Below are experts of layer 4 (counted from 0) of a mixture-of-experts language model. Rows are named router (the router's row for the expert), down (a neuron's output weights, with its number) and show model dimensions 0-159. Each number is 200 + 20 x the weight over its row's rms, rounded and kept within 0 to 999.
Before each expert's rows: "raises" lists some tokens whose logits its average output raises strongly, later layers aside. This comes from a sample of Wikipedia text that the model never trained on.

# expert 15
raises: " zone", " population", " bound", " districts"
router,174,195,194,148,230,193,177,210,204,182,189,202,198,214,197,205,171,222,234,206,177,175,163,164,193,194,190,172,208,151,199,213,193,200,186,195,206,199,196,162,181,193,185,196,185,189,238,218,239,199,206,225,229,176,192,195,215,183,195,230,233,197,198,220,182,222,168,166,229,199,223,197,212,198,185,180,176,216,200,191,180,190,195,161,207,215,205,256,225,214,177,208,193,211,213,194,192,232,202,178,223,209,240,193,209,209,205,222,230,193,181,233,213,205,187,179,252,198,204,197,201,194,186,169,201,219,191,190,191,200,209,208,197,232,197,223,217,195,186,188,207,214,192,185,191,176,200,195,203,175,216,202,251,182,198,215,157,213,225,210
down0,204,209,209,197,151,194,196,181,195,229,210,229,183,195,231,176,206,208,205,203,195,234,231,199,196,156,220,185,185,206,191,212,202,162,163,215,197,179,211,199,210,234,212,153,207,188,189,192,185,196,180,195,217,211,212,175,191,195,217,212,221,182,189,187,204,208,187,195,214,201,142,204,212,196,204,209,190,204,177,217,208,188,213,231,211,197,176,207,215,195,211,183,177,195,198,183,224,201,181,190,205,178,201,190,214,182,217,195,214,241,153,190,152,191,188,135,169,209,210,190,195,222,216,192,219,191,214,236,186,258,202,192,200,189,179,206,200,222,192,191,197,197,188,165,210,192,223,213,219,219,162,180,211,207,205,203,210,202,231,206
down1,204,188,194,204,191,195,193,196,171,191,190,187,220,193,203,190,206,189,164,213,192,198,214,175,204,183,221,208,194,200,203,202,214,185,231,208,194,174,223,208,217,210,212,178,230,182,216,216,244,177,186,193,215,158,177,207,228,180,185,229,198,192,204,222,181,215,167,173,225,157,227,207,189,165,193,188,216,212,181,191,203,173,236,198,165,218,193,203,216,190,194,224,218,210,182,188,214,198,194,195,201,217,209,204,194,196,193,197,175,145,172,177,216,200,212,210,185,197,196,188,177,181,204,168,231,203,208,201,181,183,192,193,201,222,170,222,214,230,191,195,184,209,217,176,200,210,208,168,247,198,196,193,234,218,215,190,190,205,212,157
down2,219,233,166,253,203,232,210,180,188,212,174,181,193,209,208,225,203,195,204,185,192,196,177,173,209,167,201,196,165,215,202,212,190,203,205,244,248,205,198,202,221,209,216,195,216,243,196,156,196,210,194,182,222,208,202,191,205,189,190,235,225,175,187,212,185,208,217,193,199,166,178,168,166,170,168,215,254,196,193,185,205,192,208,201,186,185,159,221,218,201,237,170,172,203,211,206,161,203,188,167,229,206,167,204,225,172,202,191,216,176,190,195,224,211,198,194,167,165,222,176,242,215,203,212,208,198,189,207,199,223,191,202,210,209,189,200,204,205,191,216,216,214,221,180,191,230,213,199,198,235,208,209,216,198,199,189,219,186,194,188
down3,216,199,208,199,194,223,182,242,207,211,157,173,197,178,194,203,222,174,164,217,202,223,199,177,161,176,228,212,178,155,187,191,187,182,246,174,209,168,203,200,221,162,204,209,187,188,165,174,239,175,186,172,199,204,195,195,225,218,195,166,171,192,228,188,192,179,239,189,203,197,215,196,222,188,202,219,229,217,182,214,195,200,216,208,198,215,182,185,213,194,205,209,205,194,241,218,208,182,178,206,206,197,214,206,177,225,222,227,210,211,199,198,203,211,190,209,198,182,231,229,193,211,226,181,190,175,222,183,205,215,234,229,244,185,178,238,184,184,212,195,183,174,188,217,201,222,205,195,225,192,200,206,219,191,191,162,223,225,164,207
down4,220,205,183,196,195,208,190,187,222,205,180,188,228,187,199,196,195,202,220,187,187,210,203,178,229,186,199,169,193,186,208,203,233,228,223,198,185,198,206,221,194,206,186,207,178,190,170,185,181,196,200,189,207,227,197,215,191,182,197,187,191,180,219,218,213,180,161,220,245,232,219,187,238,180,178,195,204,241,188,193,178,168,183,236,172,192,207,210,196,202,218,188,179,193,222,173,214,194,191,228,199,196,170,142,202,234,196,182,209,191,186,183,201,180,218,170,200,206,173,197,193,213,199,180,191,208,217,213,184,183,187,193,240,203,187,236,171,171,178,166,166,203,180,220,195,192,231,203,226,179,195,214,177,201,209,168,193,217,201,213
down5,209,198,211,236,225,163,183,196,206,177,206,211,183,202,195,178,206,183,233,185,205,198,244,192,200,216,210,214,188,217,216,221,212,213,168,199,198,209,188,235,201,191,195,201,208,203,213,191,179,216,192,193,176,193,185,208,188,169,205,207,242,215,190,232,206,250,213,186,205,214,203,183,203,173,215,153,204,193,239,220,177,196,203,176,201,209,206,164,189,166,207,223,216,250,217,196,176,205,198,206,186,226,224,234,213,203,205,219,209,195,215,229,201,191,184,213,190,189,198,164,217,157,183,214,216,227,208,214,188,150,209,226,191,204,197,177,187,176,206,213,205,209,218,204,205,196,189,197,193,223,178,196,180,184,190,202,207,169,184,198
down6,212,210,191,204,196,172,178,227,224,154,210,180,199,205,244,218,175,193,179,217,201,222,223,206,208,205,201,183,227,202,194,215,211,224,210,194,198,214,225,203,199,229,183,237,200,201,183,205,214,177,196,211,185,223,195,198,183,203,201,201,169,204,213,237,202,244,205,191,219,194,198,170,186,204,226,213,232,187,207,161,188,215,232,235,196,194,189,164,244,193,171,220,210,208,167,189,217,206,221,209,197,185,218,219,221,174,207,189,179,209,206,204,191,188,174,178,237,170,219,194,206,200,172,229,233,178,222,183,174,172,219,202,162,220,182,197,173,219,176,218,210,166,197,179,199,210,211,231,161,197,208,174,182,216,260,191,228,211,228,211
down7,195,181,192,212,220,171,232,183,185,170,227,187,194,201,244,234,228,208,209,206,194,177,175,225,172,192,192,182,209,211,211,202,194,203,160,221,221,219,237,164,188,210,213,214,197,190,170,180,172,227,194,218,215,196,191,186,212,202,185,249,188,180,211,186,202,199,193,236,222,204,187,222,184,210,189,202,221,229,230,180,203,203,181,200,196,194,219,199,190,173,187,183,206,190,191,223,165,171,215,206,207,171,191,170,162,213,201,157,193,188,214,231,224,200,187,223,195,214,164,208,171,197,177,192,173,185,173,203,210,198,207,193,201,223,204,207,219,232,176,191,192,198,197,199,219,208,182,181,228,216,190,222,179,170,175,203,200,202,215,192
down8,189,226,231,200,208,204,221,177,188,204,182,180,229,191,208,181,231,192,199,193,205,239,197,177,218,221,221,201,155,193,172,202,193,163,213,183,193,209,205,200,176,206,182,224,215,214,249,226,214,216,215,195,229,210,232,191,184,183,212,216,204,190,208,208,214,156,234,202,231,215,167,210,213,227,221,205,236,231,214,201,218,214,188,158,187,203,190,195,198,191,197,197,214,186,212,198,204,205,189,180,196,193,175,155,175,187,203,207,219,192,235,196,197,151,216,171,231,182,176,197,224,212,201,184,189,206,198,153,168,217,236,203,223,225,238,222,236,185,188,199,178,242,215,225,166,217,189,231,181,221,219,198,224,227,186,231,204,186,204,204
down9,189,213,213,213,196,243,185,204,183,157,209,160,230,197,176,184,196,188,211,182,198,198,213,192,169,200,179,222,192,202,202,203,199,173,193,174,186,173,192,226,212,179,213,234,151,171,201,201,207,190,174,195,187,234,186,190,216,197,167,178,182,176,213,215,206,188,255,189,205,218,216,172,196,212,184,197,203,218,193,178,223,188,223,219,238,217,171,188,219,196,188,208,181,188,234,164,193,217,186,179,226,245,197,225,233,201,189,220,203,216,187,191,212,197,215,203,194,176,216,190,192,200,221,210,197,203,199,211,239,234,201,213,189,198,203,218,223,205,243,199,202,234,212,183,192,204,221,194,191,183,237,206,197,216,168,161,188,244,195,220
down10,208,214,211,218,193,195,219,205,256,185,191,204,187,199,178,193,192,208,159,205,196,234,203,208,191,222,194,253,174,227,167,187,180,172,206,215,203,185,192,221,211,181,203,205,188,219,186,181,221,201,167,169,161,197,201,186,160,194,183,198,178,188,215,255,189,212,242,199,165,250,199,175,206,239,233,187,199,212,184,184,196,231,239,231,208,189,157,149,190,202,190,240,191,193,211,211,203,195,226,239,200,215,195,188,190,193,183,182,170,196,200,189,178,178,207,207,182,179,208,169,184,185,183,226,210,204,164,237,214,185,195,167,195,157,244,223,197,175,186,187,182,183,201,228,207,225,198,207,182,181,195,200,177,207,191,191,221,237,186,216
down11,188,198,178,192,243,201,236,175,210,236,191,226,180,190,150,198,213,170,208,203,225,221,191,192,194,185,212,218,223,224,208,216,203,232,217,220,182,189,208,195,236,201,233,201,198,205,184,205,199,212,169,219,188,186,183,152,201,145,190,180,165,163,195,182,214,219,203,176,216,193,190,199,179,201,192,216,185,185,201,198,215,201,218,222,215,179,185,250,207,185,171,177,215,207,206,276,209,197,220,215,180,197,198,219,200,196,200,184,192,186,206,201,235,207,192,217,219,189,216,200,193,189,173,201,182,190,224,217,221,186,177,250,203,172,195,183,187,195,224,218,190,199,196,229,190,183,200,208,259,184,169,198,161,200,194,173,214,176,143,199
down12,165,219,225,192,174,156,201,191,201,244,203,226,201,200,228,179,220,211,211,211,219,225,220,177,200,180,212,196,219,223,223,194,216,203,195,195,195,180,206,166,191,177,188,194,207,188,251,211,223,212,184,193,190,195,186,202,226,179,197,174,214,190,139,174,223,208,202,204,171,198,209,217,208,199,196,188,182,194,189,220,199,206,182,203,179,179,218,227,197,194,178,203,238,197,191,185,215,217,220,210,188,220,266,195,207,203,193,207,181,195,210,182,202,180,217,221,209,202,201,173,184,200,206,183,216,209,197,158,189,213,203,188,209,189,187,186,200,207,196,176,253,224,154,186,164,175,208,239,220,208,272,168,184,160,215,212,206,220,143,184
down13,157,187,206,181,203,258,238,217,210,222,182,174,179,199,152,210,215,196,165,168,211,193,222,163,172,182,185,225,207,215,219,193,232,206,178,190,211,206,214,197,179,197,193,202,164,204,157,177,179,227,189,199,181,231,230,201,186,191,179,243,200,171,195,179,216,207,200,202,228,177,186,222,196,216,184,212,189,172,179,178,243,221,212,196,187,207,207,217,221,241,201,181,183,164,229,197,209,219,185,174,207,163,196,181,217,204,211,185,209,208,203,216,214,218,219,207,247,223,192,167,251,212,208,191,215,205,192,210,203,201,202,198,215,193,222,195,235,188,207,201,193,205,199,223,172,196,198,202,176,218,195,198,199,192,160,147,221,197,160,224
down14,222,213,189,227,214,215,207,216,234,204,191,182,205,195,216,196,190,251,189,205,231,173,223,180,216,203,156,200,182,202,193,161,202,223,177,177,205,186,238,168,217,219,222,194,196,229,213,230,193,159,191,156,225,192,213,218,194,180,201,185,161,177,184,204,213,228,222,215,199,180,155,171,210,205,180,176,179,205,197,178,193,182,204,214,215,208,196,188,233,189,184,208,164,195,175,187,221,188,200,187,221,197,225,212,172,226,174,212,175,178,210,213,207,197,131,203,213,177,226,186,213,182,211,171,177,155,200,189,220,215,208,187,190,198,198,218,184,200,197,191,207,210,185,182,201,194,190,166,158,209,181,211,199,198,167,202,209,176,197,204
down15,162,204,207,229,195,187,199,189,197,189,166,206,180,223,162,177,220,208,183,177,213,225,199,212,193,196,215,197,206,227,201,217,203,220,190,223,204,197,205,202,216,194,185,217,230,188,195,229,201,183,209,233,209,217,221,185,204,166,189,195,231,186,210,230,183,201,218,180,191,213,218,220,161,185,216,208,232,178,155,195,209,185,217,206,162,164,177,208,246,190,188,213,255,186,194,216,218,155,180,207,199,219,193,175,170,216,217,176,192,185,189,214,197,183,209,197,225,178,207,185,227,209,190,201,230,185,208,214,195,202,181,194,180,187,232,221,183,220,225,192,192,148,177,197,217,206,172,199,201,186,195,228,168,186,208,181,195,188,214,212
down16,192,200,249,195,199,208,170,179,222,183,207,204,183,219,200,219,222,169,209,167,197,218,213,183,214,191,204,196,201,198,212,207,221,213,178,150,194,207,163,220,209,189,200,205,187,208,230,163,203,196,200,209,176,227,225,197,170,213,230,194,209,211,219,208,206,189,230,238,177,204,199,219,173,195,217,228,183,186,215,184,192,208,201,199,232,221,198,213,174,174,218,196,213,214,185,192,204,189,236,217,207,216,237,167,222,197,173,198,205,204,242,194,217,194,221,217,206,228,195,220,235,176,228,205,192,215,189,193,199,169,199,212,197,203,194,154,191,170,200,177,218,190,173,256,221,182,182,212,195,230,199,184,219,196,198,199,217,176,176,190
down17,206,211,204,220,199,236,200,158,196,175,230,236,166,211,214,207,205,204,201,210,189,217,189,231,194,166,204,201,169,217,189,219,171,172,220,183,188,179,213,198,185,180,186,171,215,178,196,188,252,219,189,236,245,171,207,193,187,244,177,183,196,218,167,193,229,169,209,207,206,193,189,200,195,215,191,231,187,200,178,193,182,222,218,182,235,219,204,194,171,212,206,188,189,221,228,209,175,212,215,205,233,157,205,177,201,213,193,216,193,213,235,199,180,207,196,206,208,198,235,217,210,207,207,172,204,197,211,195,220,233,241,194,182,188,204,235,229,178,184,190,214,194,223,199,182,206,190,181,181,193,196,185,205,224,188,196,218,180,168,150
down18,183,191,187,232,200,191,224,165,201,177,233,207,196,210,203,197,195,203,178,235,230,169,207,168,164,195,232,195,214,200,218,198,190,197,191,203,212,203,193,208,189,184,222,179,207,235,197,188,187,195,200,154,178,184,205,191,195,173,186,214,187,179,190,207,225,184,216,182,143,198,207,211,165,207,205,222,186,183,218,215,177,220,208,223,197,202,204,224,243,198,177,210,192,172,196,227,145,207,175,154,169,199,218,233,201,205,180,207,183,188,215,199,237,202,174,185,206,227,184,188,249,197,199,207,200,216,200,233,181,197,194,220,214,163,204,194,187,209,223,194,172,155,211,235,182,213,206,211,246,200,173,199,156,217,179,181,195,206,202,179
down19,206,183,178,156,197,239,208,210,196,196,208,217,194,213,210,216,182,204,221,194,206,193,174,191,185,212,199,188,191,193,210,214,198,198,214,191,211,203,193,173,182,205,206,176,192,174,191,165,194,213,184,208,224,234,174,190,211,218,175,199,213,249,172,158,178,174,213,178,230,194,225,189,213,219,175,209,179,207,201,184,200,171,178,179,200,207,217,227,234,213,183,195,179,211,238,167,200,211,217,183,205,197,180,195,223,201,211,184,227,193,206,192,202,221,189,198,216,219,183,220,227,216,159,149,236,248,256,191,178,238,149,218,173,211,195,164,228,224,199,203,221,219,188,177,180,193,231,200,192,204,210,186,172,204,194,212,147,206,169,175
down20,172,179,189,200,166,219,204,215,200,229,183,222,195,172,194,189,208,214,166,166,165,193,182,229,187,205,183,223,161,231,182,218,246,167,225,226,188,232,212,224,215,195,212,193,224,213,199,225,219,229,197,174,182,188,225,210,166,187,177,209,199,207,176,188,188,217,186,207,195,218,204,210,179,192,221,228,171,225,174,216,189,209,233,245,188,191,225,216,177,183,191,174,217,173,161,207,208,203,182,194,194,177,189,184,216,182,196,169,204,172,216,211,197,209,238,195,197,235,198,199,186,200,221,219,198,212,194,226,224,179,202,204,222,171,215,219,198,177,195,214,197,159,214,170,210,204,192,183,223,184,184,192,169,208,206,146,179,187,208,194